Experts of a small language model.
Size: vocabulary 28904, 45.5M parameters.
Training: a variant of Adam for the experts, 280M tokens, 4279 steps.
Below are experts of layer 8 (counted from 0) of a mixture-of-experts language model. Rows are named router (the router's row for the expert), gate (a neuron's input weights, with its number), up (a neuron's input weights, with its number) and show model dimensions 160-239. Each number is 500 + 40 x the weight over its row's rms, rounded and kept within 0 to 999. Numbers have three digits each.
After each expert's rows: a language model's description of what the expert responds to. This comes from a sample of Wikipedia text that the model never trained on.

# expert 9
router:502455411512468460442554352453422502495441451478545447526522525471444446489533456550446525469469465460495470498482471448440551431485569571492398529481448524563487479433461602508445460529531508447531505428471476506513503533544529536520550443
gate0:459535510534550462491518488545482563488445504532499475529473460524479489439459475520520444430426560478482479516520468556485481474455468474517552570528528493486552467505478568461485447502494478520546466507491466417475550545517547496478526603
up0:438515406475513511522473541438448527567474498487551553521463518457422531533527504447537520512410490546472526524482545465498503530527535597470508509469457538498524506522498525508453526453489526430453435475544448518576448521515438581455535389
gate1:482501473509582498454500472479460513426536440489505419502515472475500443517476469541539577491544482420506523504439525486446489568570501500508501521507483530504448492405454508446427502557583505445436502463503502544505464473436473557500474457
up1:570462487511551493492500516453555493475538550571497420534429520418472421494495501535540537478461545523553466487540512553552466482553534431533498502531535492558519476478537520456444469495488423536546476524510538439471496462482472496466487519
gate2:546420494461490494468484470468511534543489519533545500538471470495509484477444527534483494415516579506490488612480516463498558432472563590450481521469539546492496516468515562513498474494520482501495488474483456577526557525610498574406500503
up2:559501544499481500485539532500529530474531527412500540472508509542528461410488487416445529509431492486542564450599483465530525493546467493505500463565505568544493547525585428502500539443573467533493424493578560530491451492512498520480453503
gate3:451557448544510449504495480468511565477463536510483500530564476494557459568465489483515526478506557462507521486447463491504515493475587487540595516514580485482503408497495569456499541508504490516537471466496493493514497495468473547482587484
up3:460546494530494512494474502516574540499503438519521500530525512527487446507429611507457507493542524536558483494478532522466549550496445433522502503506534491531533472542493482532447556552515530528525494428537529377504450480509411506454428497
gate4:535471497524502513531551514579518457531495466550532472468470503465468491434475433487495492410487440480565530542498453497441468513465594596472487517650559475507475507518500517454460460526434486540551528500540483439507524469489554531527507496
up4:488535461572505489498466542437476460433552467495523534479397489436521560490531473534443523476493508538509528431455518452579483552460448503514494493489486529460515536474451507515470402521495507514448442528520445468453474492496540456504534503
gate5:538524501586412500465517438572608535511505441477438536500502477478522478440497492528485520455484480492597464478411483497514488523560532447442491471479480463465504486478569501492479460408576530503449502541520508501432497514412509476444438512
up5:461518564466485501484456537467519497464606484466538535439458488568552541499522505514536561475476502479485481460514532540529532442528531433514564500514548507436544505463458520465493471494475462446476417496557567495487493405554518552473491475
Periods, closing quotes with periods, opening parentheses and table pipes ending phrases, as in "surname." or "Elder".".

# expert 3
router:494466464454459490468522456507488479486484517488500452563484518484528519463521514545443506471463476493494486502482475419501511444477569463553426508485508567567440462431474594505502479478561526476516476476522440457484566571525519490554526489
gate0:484537538540513459493514504522476564477496469517517483549459462505500462434475497522516463437505551510511476569551530556444484474453499449501502591506500458496517459497488529379470432480474506515541478503538526416480526504535555542455536555
up0:482515452493511509454492537506454526505494528521546506508498527514429541546535491492557516478479490481476491441488539498576486499537541521476508493484491498487553521501564522551478521460472564421436417465491528542578440509502419524507510462
gate1:484476503567529486509519475480455536409533462572493439476469484484500536493409472591531542497583484509515585493437551508432415512600511446512511521477482525490452483445445493468394525529538476444470526449454550499491465465430491524498452497
up1:565485489524533498545495508428511478435447578558499457535417548478495496454520539551528501463481568502480549426549598523520497516485577481506486490514565482533448510509504529470449468479437391545575478531525553495465505430530469533512438527
gate2:541465476465460552494494423502543523582517446514501465571494469499521451456418502553481496441502560496473464598485531450550585431464566536430502510463604489499560517475508599510483499540528451505492441466495523541533531539563504596452528486
up2:540497503554538479491555513509511540459500511456597505501528493527502458445530410462485503513464484495492568515533439469545605485515459498498531493588504577506507521546571494548530517481548530559525489476566507555516484434497517484463474554
gate3:442554452533543442477445484462513502488502516465574428518567505472522461601468527554576475510465561486524457522477472524549515472457565480525546499500574460496539428530493522464472550500562483497515512483455471493500488473501507544441588486
up3:462518515493484545433475474456550488524537424559555538561535533525505456486492555546441461509491515560509476497516546555453506548512484422530467522489560523547509448512486479556463538501490515509522454434471502388532460519509418486517467557
gate4:551489489509499461566509516558497459535514487534521531483480560497529457486424451473545512401527452437551548509480494467492438472458483593472471509587546517502461462525475535438439464540477505548602532501560512440524504471521571505479535462
up4:508537436550523546505464530446483460456502452515540541473426526422513548510430471450444501448499516543531478447493540485561491562471462493525486482506471537516508515401479517496465438519487543496508436495528470431458447521486551486486505466
gate5:538497472566426500467537436555599567494501495511460517502509532494486472522550488509510520412452514495564480461469501495496527574475530437446470478501537428465489473494528536523561434413574509513471515551488522452452430467423520449476524488
up5:495517507414527475496468514444496495458557488464543519424472492494543534504506528548505565473494515410445507380513474506550521455523499482507546514500512465444560491496420524395483454487471456462480448480484593521493496459514536607487485514
Quantifiers and negators like most, not, first, more, never, plus letter fragments inside words, often after a quote mark, as "N-eb-ula" or "l-iz-ards".

# expert 11
router:571527455443512470516443433483490453468510469448536481568537560565490457479493512562430542461489460496510461499422454494486593453462504511503435539515447532540460486467463591456534512504532481517490488436501503482526521495521559513508473503
gate0:464495512587495413497516496512463532471421462526509481539497504485450475429451477548532452437490534511503479516515473561497457472418486430486574557550492458506548463494528532454521445468460516508510489507544463423485549527543577514482564585
up0:434528465487509489486473517509435536539569537479586482498483425528449513537529537519560471492433468489456446479533561513545555537532544567443487460499557535503496500609541538544481529472495535439436428480519447551569463480561440578481532427
gate1:481518506563565495452529456430443527441527460535497459506494514484503471474476496540543521539603436471490529487444511512415494560624516495517486519483474521481467486414452511440443533512574492427505510434492468504480472503444500538501470485
up1:567516462498527514512478514437494434515483593535465419525423526485509490487515493515525478485511560544507504499584531509519534492528547470516491515489575463544461453517550527482435493502508454538546535516494559474464524429521400509466445539
gate2:514442520450529520555477398494524530513510457501558517536480480533546448436449523557486505418531575537504484559474509431463543398487551595455458512472518498499558532517487564509466505533515509496484485482422458545525530538558472527449499493
up2:597509516503510480478549502535510530455486526409512556452497434525519440489457456465474493555446497450488502482576455457489593475538451460538521495529468545504582555547544492515545516497565525549483489506604522573497436517539484534466476542
gate3:464550491584511408494481464441541571477463467487503417529570499503522430556462512514542499459470564480539507495481432478505564499481613495522554501568579486473479438483540566470492510524482479450551504492444480468520477459520463544452611492
up3:512573523525424528502460451463611506501553432560533516559504551515482465482465557553448451473544526512538536470475497555475520542487467423509506514445556512513554451517487516589458557478443519507515489447526492441552440520478395522508479541
gate4:539489467507514491525550514581545449525524474530557530475493530466529488418505433474479521391481469456544551519523473471478450501437570590478454485576528486525441474496510539461463466546432489538555476480512463472493496492506537543536482512
up4:528515452565467524550491542390482451436515472505511488478403493416507527460466511504485461473526501510491544463523487497598467581432439486511438491468512515482508511464518511551509475508504527511467449512520469493488425499523516494529504456
gate5:552495458547440466531546452529573558474444466519473505485502476461478483509514478494534507493482504455555453455430451503444547523507524446493433462496468451449514504472555488505484421419519510522498502525534496477499475532443504486392500512
up5:461513530452506463454495534506555515500621472463573538451508469495568536488519465474521583506453500462443550488500456504540515438527501525510560499493529462417514497480423534445495476462509473461504455466501522509467488456542485578471469490
Month names after "on" in dates, like "on February 9", plus infobox labels such as Personal information, Genus, county, album.

# expert 4
router:529473412532537468438511404498459463511464466465529424549545547486487459458541501528422550449490424475561540511446476485490542479488549540432440543457440522563478455415477566530524499480519463510527448442466493507504555511489479570540511458
gate0:446553531543470474509515509514505547454489418496484535547445464480473444434448516515511455452502563479537467501539473549511505497466491425476561573501488474492580482558517518464533459485461468485511481494508488391469534493510562505452541578
up0:473568421501488469499455532470409570590520539498582523518493454502437555534529465536605530480440469494449496514466548523556516502552552552470489510424484514500560516503527531488487524443466525458423477459528450544544466537503457535508492413
gate1:463501544556610528494484466474537525423510430550542420496492478487473501520424501556498523521591451514491515492448557506454490516626506489513482544524485527504461507445434494480395530534503519445479523459495496515501485476467499507529480487
up1:507483516506523495510414520368545444483482580564477417528388491434500496455486488541539561478492586482521507480505535525560525506542522464513482524506562515539496455516525522489446484483479425556495491486479581522448512446504442505458453542
gate2:543451522511504542494491435504521549526516504569537485536469464525535485490437547527502530431479556512538458545483544447540569452463550567443482490444532522487524522463536558531485508530506492485481430488490493525521506552556502584462532478
up2:578486538521492443472524482510467553420525537450545525479492479556503453457495444455533532518409453456467538464540452504503542487540478502508531447534509607568505562521558483524485500469581497518508465485538531594501475479508507535479441471
gate3:452521461544502453521468498448478523451473507488481423519570535498542395532453516519533480486507534490554488541499473479499530429429600503545543504569560454497501421511500552435516497519528529484571511469459482496457485515520482511505597503
up3:448511470557502525504469474495557508481502414548511491532530535500491444487430573512435490471561535515558482500518506551466530504497492437498498506487560511530547473559483500533454531506487514500491495459506534448516445537486378515526450508
gate4:541494463506514501524530510570525478538532470531557515467467478454480455451440447496516488438498465460570534526523505465492415524494590565489470505581584459492500498542504547493453469539453501558549568462506491486489494488524597498529551500
up4:533523430552496513515454529434515471443528508498538548483450505377551531429509452462435473478487538556495551439498500516569503539438436467495467483500489500465513547455481516495479455509513499521493453515550455473484490474505539474516529500
gate5:537558430519490514476545423554539521498483460568485518493490523455475475452516493543473488464455487490586438494447464515491497545500528448454489465476482457414518535501587507494480462415532505479503504557505489469505487511439529498420508490
up5:451512540475469481499495526448442524473602515467528531443454466536554580502481490547547571478471504440489518433489506525516524475495540483517523536484517497454550470488441533454480496466513462465458433485487517509418496460544544606475528467
Commas ending clauses or phrases and sentence-initial pronouns He, She, It, They, plus but and who.

# expert 2
router:544467429440504494458517448512467470436530496510495500588502511499480494497502531543465550427507460498535504512387443478454508506483521495515520520492470546528484436470458606524483423509443469516544516444500449510487562552549498564502498464
gate0:429515512609472489488542516520470546445493465513517497508485434500459478451485514567507451472497568471523483485557506517484489464447517446489535522511481480438557496507514516461530413498451515500503459506504467401472479527518570487462544548
up0:487558442432517479481476542465455542570498493487556521520515459468425530557476462432576491486435494515463519502525547529538525513523534609443494501465505495498500498507513523549454521464496486453419456439480479535547429499500427589504473438
gate1:465529507559568509499509459438464491431560420567555450474486473497497488482464512569535531510550475430502510440464520504449457552571530515503501552513495547520442486444422505460434520560524512466451513438454509583481470537438491509479503482
up1:550502515440490531499473505477567477464497558538560449517386499474517489479521504504500545474486561501483488447518584535542544500548523419555483559550572519545445469453575529480424466515476426557476507539487546498475512471578453589495482520
gate2:535479549505433527522511424493540541571527475537534475569453522548526450493451511526479470435517582531507503584480559443513523476488592555472453494484547507486512500475496595492444533505506454515521496493437482565556483529586488543394545461
up2:582537553460484510440542518541518550500551531449522478468518475533470490490474436456468516556431492486487558497612463518481562476518454545541519498588473607518471565493571453477522517487556499553496484504585591568512487498514487527432418533
gate3:449560446522538441515453485465544506516485538474472412505593449493579418594464485503540514458506568554508522557508463474508518466462568524540538506548597487445497443512493543442477474519506473506571511482505489491500472481538462522429565509
up3:498469534516483528486494475498595510479514448545489480529523527492466471470441569549450469476472542545552474458507509522507512550474496440534477525436548469531508472508476508516439580465471510508513470476497512407530450492467423520496464530
gate4:510466447554511487531532519582504456535539501539532533474477487444466465419477424471515531412487459463548551486487464435491415532496533601488444505603524516484522452557488529482447457547446493541573523475516474460506501505505576483512531502
up4:495517412568481535503470516425509447406519515533486477467429474425544538460506499492446444442466494521502518425428527445579541552464471471485470478477486510485525510463485523516458451559519523504464455531516463501472477486495516493495513480
gate5:512485471533453519489513423500562533424460425538481486488481503482427438533493466594503526488514517501595429489455486482504500562527517440475475446502509439429546484519549505511498454455529546468456518556551504472484486494399533475458490488
up5:514544461456520480491511522453497509479560483463535515468468483480528553484492454481519564478483500444478544478497495519552497459525542498507576491512551457433541519422466552421478493491525448459477421458500526550429491458530527544492485437
Later digits inside coordinates and years, like "75.86278°W" or "200(6)", plus nationality and place words such as British, American, Yorkshire, century.

# expert 0
router:501522445457487511509518414523460457449530527509511504574547535489434458494492486513442495445502471467575457516432466429393517472468532499527443537478514583536454457452461614488444462522549480495567486464485425457508571469525497547474551471
gate0:442511503534514466493494517488480573480470452494480503544469478452480505427500497538514434461506552559506504523506501551503489477469511450488538545496512461506573484518484512464477389440482492493512470501558461422452520543559545489408519562
up0:411519475472469494517476533472414531514519548514577525494492481511419535523481492473575491490517476478466503494515544513515547479547495550452498461480513524504586484522515516554514515462481535414392412484550512580535429486499485538521527439
gate1:486506505553615512499522462429466532446529450524498464488510513479510492462470498566548528493509485470520514485459508497410473527602539494529508534458490509511461474481452486461407533562585498465497527465487540516471471523455476492507508509
up1:548460466495501491488464513458531479481494546547518443526438494443470484475484506525535514479499552525494488478507610492540505516560589452497503511521564443506502471457582521422434467463511443537497507527491544484412491438522419516442449490
gate2:500451493472493548499529441474546540481482477523505476548512441500525460484427516528436493405476557479537478593466546468553554461527529571474462496483477520466551523508524558528444512512481471503495488437458508558545510533595540588466502482
up2:605504522508504472479544517480466482482513516443539547435512477540501477445481443479478520527464470442490510487604499487548572485485484474473498478529517600527473538497581454501496533452583549569502452461582505589516489422546511513439471557
gate3:444547448529536434515427481489519524505455458432464446492567464499532460547468496502540549548480593512555490530489475468522512474488572489521546501536555489471492394531499542398482512501515526473549513497458533510525483472517443486419582523
up3:469530480547540511532491451460573532473529471538534498547546518504476442512452571542432502499487549575520492479544548540477509546493513405498478500435497501551533448551458537478445558512473535521541466442489539413551459523476447520496499578
gate4:515497458511524490542545521519466437504521504514510493480517493436508455403501434490522532378460425435563564550507535440462455543473571600448465528584523488514534471529487552453404493510466506554607496474497483487510525480492548512527500526
up4:540546460581467546509459507429518432438550498529549488480393505402528561473531488490436485460529490504545511445474498473521503533474493466513496459487505551477509499397470537550509411516482539499465457508513441415437436456487545493502499471
gate5:532499478535469505488506483575541534516486443509494535489465476449504472480505520554488513417488530496565467468429499473489510501561571420421479482453476399427527504523565484535499422410532540510432539559533502486480491524428540466438492503
up5:476540553419483499480470469442544536521542526506537506467470478560530532521459470501491583528475477463449536435500534518529580485552471501540561507499510516465550504477439577443477496508429439458483432508529512534472469462520491598446411531
Space tokens and first digits of numbers in ages, years, census figures and tables, as in "(age 45)", "2002–2011", "907 households".

# expert 5
router:530459436446483506460537389542511444485500469466516478556555558484510447543505552551469499433494396461548478521480501517484524516525560501537420506525444528571471507480447600528494511456519489506543496428499504525491546509542440554522502456
gate0:450522526520525440497536497491519551442477446483492549539474434511440438429481520550523481456505560477503505517566479545512490477445529432516553569514489485449538495530519532423505412478497465467535454498527484372460529515551552522492521587
up0:497528464520461479505467550482425540577541535495623512512453494501449576541547495521546482507461478488440526460502528503565496522555518546509492465476502479547538474546506521563482529458509547456422455469509425554579432481514469537499515431
gate1:442524531559572526434506443449501511379515473525509405509516487494518495540477496519493549484554481471522519443425519491488443530562496488542465538531484552485456481426411513462376527554555517449460493447480489542484468513432493535527473516
up1:561463474489503489494473499457547469455454599558513419545416503472484470471471487513536569484502561561522495449529578521601508532528531444481482550515565469554491478463558536455445487504450441536540486507488552482445502503527435504480465549
gate2:491430512488499522500512422500511535579526480502535476536469492523555524441401492527472524429534569483504488565491547478513567448476544555434479509457526541499483485483461548548465482553513496501497423504485481548528536530551504535469542487
up2:605478525537423464491544516507495530486529498407523532470523499519503498448520511464492537521476477485518551474548464455510577503544475531489503460569458586552479567544581453527511493435551502549510515523612587612480496487504515561458468526
gate3:435531466562557446502459484478535500485457482492447409521576497498491461600457524510532551482490566483548517527508468472536537485452559501530577498575555467449493419510502535447537508532519502487524482482461526489495494500493517528454564542
up3:461557479482454542470488451447572507513523470562528480541553536518484418457453581526427489478514511589546482475510560567449508527488498411523487525495530487522507486498483527510432540482474502481485442437549549409552440506475389504514499519
gate4:549439454521562518508552521575524449536526482528496488466505511472506493452511424465574553413467420477560513520480481453488428519511536584493463492593532489451522473524508514460468448524416496542572549474544450455517497442509572482542498447
up4:513572448554482561487467536458519462471567495507551556487380475403515517442486498465442497487530492522475530469484488476549503565475452438531453469497456531462478576454511518512456446536496524501471442526517438450383475539515548506559516450
gate5:562459479556472481510530469581550536477455484528474496505506493433458474487489501517482524452476473524565476498434477503505534563477516434413466454486488450435473514496549483500489498405564528478467531504478558460466503490419483516426517482
up5:452570534440518516495538507476508555449587545492557540464456477540596516506481496496527593526511494418468506449476539549547499476525546512550578482510520483473547523535440568432477477496495477479527443445538538512485469422543504554409531470
Heading markers ==, ===, and dash bullets starting infobox lines like "- National origin", plus words such as debut, Career, Director.

# expert 6
router:540467423475481469511520358443462486519453483486501456547564560488479459471479506505495577478498482478522484485476500447450565491464543514459518539535483523537407448475420504494488500465537471449562452432484483556538566513500559540540535471
gate0:480509510550490497499536515494513574451496435512533502551465452463451445420457525532515447437485537489481425540546523512501471481439487457517542571523508479519525477461527525448509436486479461490522513507521477395409574570506579518457540555
up0:472524465474521527501497530476433531544512516484578489496487471459440531528511473485549525502475503466432466424540552492529514490598503566482523513487516538501539495538496517530455528478454579463402429459497424536562456476477436552493492469
gate1:493521524592556521467545468440471533416551454553494410487475486529513495521457493551516495498511463446482469476452509485436496530604495511522486560463496502487411511417464500486406520545529497471460579441499533490485465500437497516515511496
up1:512495457498559493521489506468565462451508506557493452542367505440502495529468531532538542522482533500528531462496552505549509508518529428518498508543555530523506481464563515437418523453521435547501520562505556468457504464573437522425462500
gate2:518439521463472550491476428459505514500506492543505486546482522505488480472393538577448527366531560513478452539512554455502572410509531580423485482449539507481496553492507546512460538522572439496494471466464473557544537534562479548453515482
up2:593549509510533424464524487502471525437539568429471470477482459564495464486527486501475570497423495498465502469551470464512554483478433502493500431558468587567458575503573481488517481477519504544508512498561542549525487490462539527452420563
gate3:490549446532532450484489465471493549468467523473494416493601506478513409588473494500553529467466569483546506519510456477481526476472565535534542509531548458512476423515503549449491528490513536493546519479439539483492496504497507503453598477
up3:495552540550505531465487490466586532532552412542529500546513543550500454453430572538452459458506504533473481481487499540449506510490506411502485505479551532564519493540491488514467580502524517530506493476489527430550459546460414497506468535
gate4:532488475587510477505534502554503469537486514537517504492474473479521465453469473521517521450490459497507576552474470475490412505458547654467439522543502456517502532513516521465428458495475516542557560499506488438480514449517571500576445468
up4:535548460595470541498477540399492460501508513550557549478443496438556543459521526453446456509526506554459563461471479514600495546438441495515537479441497534460529541456478466444453464504482492487469478524476458483431452469488560468514495459
gate5:540474503525445528508541463543579575480420516531490517493457508453510484482525475544494491457458497493532489493440473472547559522480551419432481469508467453475533514457531481534514430385552499486481503560554510485438492559484532501439461480
up5:440503548427518458477488496460510532468501545464522506445477513522587565531484477501536578475529516517479579466473517566570529477494549531510551479561533499473524502492416545421504475470518460452528436434548520556476468416550569603454417494
Prepositions linking noun phrases, such as of, in, to, for, with, during, against, as in "Zadar of the Croatian League".

# expert 8
router:559479439476509501466472428474496446511513504489518470561443536496483437486529500610418536406470475486560519460435470490455545509496537518504488516451532511533432488478430588548530486510539448512528497458512485500489557431509519537526530461
gate0:474510529586488483498519517497508533489501448486473474525452466483433503436503544496526472435474599513519505528552493541492478486439519441512509564504446475496580538542499517419517436463453546510528468497531488405498512508534560528439589603
up0:446468450458496473473471535490409572548539572535576525531496466495464555521514458514552507495447461490436479481496525504526500481535507557464504506476534511511529421542554534564494539452547492464401448509530470539527451524507446521553508445
gate1:520487500551569487453497458462476496447568474518448466482506509508478478499480468561497544531513475501456508491450530507466471552569502493516519484531480526510445465458430509482432557523575512420429551469506466548493465519471501552501510488
up1:586467455499521505487488509420551463449527566568485433522405491508507509480523477549516509449465537538443492477535571527600480526508503449496486514553546460501486483525550517460413486465493461535521533525460481487484497473515457517476501523
gate2:532452524452450552522469435459582538565522476543534492550449490495532500497438548492467493392490552499506499590523557491489537418524553562445475498465522518495458546472471560506487544501491451501483488491490497544549516521570503564468531463
up2:581527513548479487451527516493503562470541517438552574474543455531533457498496456467481516520460458478485518513544480490496538502477435443491545485579512569573525560548552462540497550497544503516495477476565563534507439508516478487486424551
gate3:479540482549530437497467488483525546503439506469479421513541500485506452560470500491561515505535577470530516521493455467514531477448610490544519496565543460466502423493515541452446490506518512518577521467460515507495489517535459590424559491
up3:490531523547473533490468474497585493477515433515525508543528545517493464479451567508429493479547529544540430450461510548440522534521472472520461515531515501536548442490475505574399584532504498513534496420511503418513469517520384534491516541
gate4:572468480478510485550512517541530436505507443526546512452419535457522464455513433509490482439492479439553534514503542449498407524455579620474440469593502436513474488542526552457480443516441476558577531494546473421542479475508559547551546474
up4:493536441572519558515471538482555439450537476507560533483406474445552557452521479449440478447500532497534565476499507464536476538426460502529467477467508533455504541426475519478455449522494506534476488500534431435451455500489547491523483461
gate5:548520441494463527515532447550529506517443435566488526500509509454459459482484490500449544477469534495564535505484480510517500503494554454414465486457508460465471505472545507480481495440498497485475519500524518481473475491473517560467506457
up5:480584521459563482483515508477466483501532495458517504446517464493527514481458461536525614536452474464515544459464533571516526467538543500505573493508523502441550482472422552396474485524497470469487474482524535568479464438521565577507467484
Nouns and verbs for outcomes, roles and relations, like wins, son, female, title, took, received, often in census or sports text.

# expert 10
router:484509436513500504469479448476481477474448485496564425582496502519495478482439544576466533485435461449479518526436472445477548468543498495501487491526480537538482453482500531494518451452513438476538530460448492503541537497515508489573526490
gate0:470510545571490437485518490500490516421475494495481530528454454502467480450459513551524468431525540518524481539546502513500492466470510448492533505530515447485535484515525542464538436483467488496549491494551476396441532490571552533413595559
up0:448515475505571533507444528458443567588504525533596531487502485500422536573522517505572521491426481498463481455574552484516534520516521554492518505498531507491560453534490526556438535485494533401438451505468487558518398494493419555493507462
gate1:466494503564587528472532456454472517465538478500511417497479480489500461514472484556534550475525455512508521459481522471453473547576522498515488551500474513477469528401423519471421472543508529447470510428476524510459427502426506550471472481
up1:520482464517550517484470536433583458474481524592467445522455516437456526508523514495532525569477548515509521496524597538569493476544524516515485490534595495536492508464559473482421494492456433501499503535485515541487514473541424500395412526
gate2:533487509449484571529504438477575541560485474525540484547464496477519471421429480520453513445504554489504448600495539466560552472481558583474491496475578517479496517528506606539442493495538470489519460464522490554521523545547514555461484461
up2:572493518521480451478529509502531528498538518431508520493482497514507478472518483474523547530448484493508515511595485460504514462517462472489524523638504571529498565496593456524511532484554512547498488502566581534508488472508479506432456554
gate3:474567510516546466477441487519554542477491486480461433500585479480539463549470498510564523477476582473571499515505464478520536497459562502568564516536568498497463420513503543467504538496521540485549528492442530480524478445524476515456616488
up3:475568508494492531465482456486621512513518464567490523549509525541481461442457600564448481445507530554490519457502551537496506552479514459474458499481606521517501469544493508529446555494550492507481487474456487395510452534522440560497480506
gate4:557484501514487486516536527553499451533525492479549504466468505471519497439464489516509480439471459424563553500497480477495419519471577608463477520574507463519456474541531524435403474529442465554602529493519502449504485481492518517558522518
up4:523559471573474553512438521418504458443542479482530531484393478423504590506498474481457454461523524505502517424479479481573480539455494467511470473485493538514493554429471513525449445526512486499447459525536450436420444492486545500506506467
gate5:533523474542466494477553458516509557506419435553470491483484483452464418500515505499461561498496500510571446512407472496521548531442538447426466454485479446444508489495522454494505475389533533497509498525480534472482477458440521494443450502
up5:532570527413457499487506512515547545482594512426523586425469494525541567493478487517526565491470508451438547444482519520558534445519525512530568497513513455402499514446500553421489463500535467461513442457498552513465469455553546556455492513
Articles and connectives like a, that, this, which, where, when, because, one, and line breaks before headings.

# expert 1
router:536482445521460437484498417453502465460444540472492473574557533491493488473514497575447487434497480524539482503476508521435536487475489507494422543510462519495472448440499556474490405501495478489534491436459492442525542541508526507540498480
gate0:462520510546501485533497494496454545441487492503534490546462478498434458453451543512518466448520548471515483550542502524501496489441503456504509539478486433508515479533546520431503427465467504503475488490521472431443519524559537490486564618
up0:467506448464478492500467535469418536553523544520571493515460487490416543509499505474527473468495436459451466470509536514543512490610525589450511542480521502505539436506545515506487533498496513430400469466520482549509427502487461532524469451
gate1:527502505535539483482525445437488507448512425569492404474498471471496480512459488589538555469564432458464455499447518498467481568587523434503519565546488505530453482454500506491450561559518496475467556487460505546513451469442426547502505519
up1:535471470499502476532496518424583477504468537569501423527437498457476477474482528581522518503500544547487470436539571516518557497542553453554551514537558461526474457464556521443455514529470427529548526531472506490491535475567394530452483516
gate2:569461510469493548520496446473520544547469483553537490537505477522525491449439518506498503389497573557493498601459536461518510432415546565468503495453561546478481563504506552530429510512509481514514437496484487562515541524578486524501509460
up2:568514517546489443488510515562528536447525533439572555473514478546528501486514480478492496528438483483483578480549498469494561482536453481525520477565482541547501581512549461528546523472535470525498463518536529544476462505488491517452489561
gate3:492522479501527439491453476467525491504444514503486417502559485508543439569477521543547522478460574542553528533516470502538545501440594470542540506556588472452433414511503567467492527501559522524553492514435514530508491506494437512452603491
up3:478582502535474586479502478481577486499491462533528524546495512539488474478428535554437448484557539560502495478495509505485525564510463401541477522459506511517528488529472511518422544522443477511492492472499549432496413516478410502500476545
gate4:521512486541528488517536507552506474563549496494524526477455537483482499459458444470500489468441454474552539523505514462478430504463563585480464519584518507484488478522523543447466466532469481546573533498530481462483512466507533506551468472
up4:502562481571520543498464564459497457477501490511555516477432457432465540488481496421441434461515528509506527465470501467555509579393487452510464521492494517438504554413489490484469432459511475527473461505524454438475453508502516479508499470
gate5:501507510481437592477548448594576535510456448512499525499513490456475465458503474550494489428455505465559479491470453503522549545465526442466446457498520435408487545523566496503485428385502494501482556545508499449480483478453573432477531485
up5:488564520446544492467524506535506569467531546476549541450426464520546541530465517512501558510446483477443497455490532532520548520526516535532545516467525472450579514473433552442477452503484466459521455498503499508455518474523506603487495450
Linking verbs and colons after infobox field names, such as is, was, has, known, born, and "Date:" or "Draw:" labels.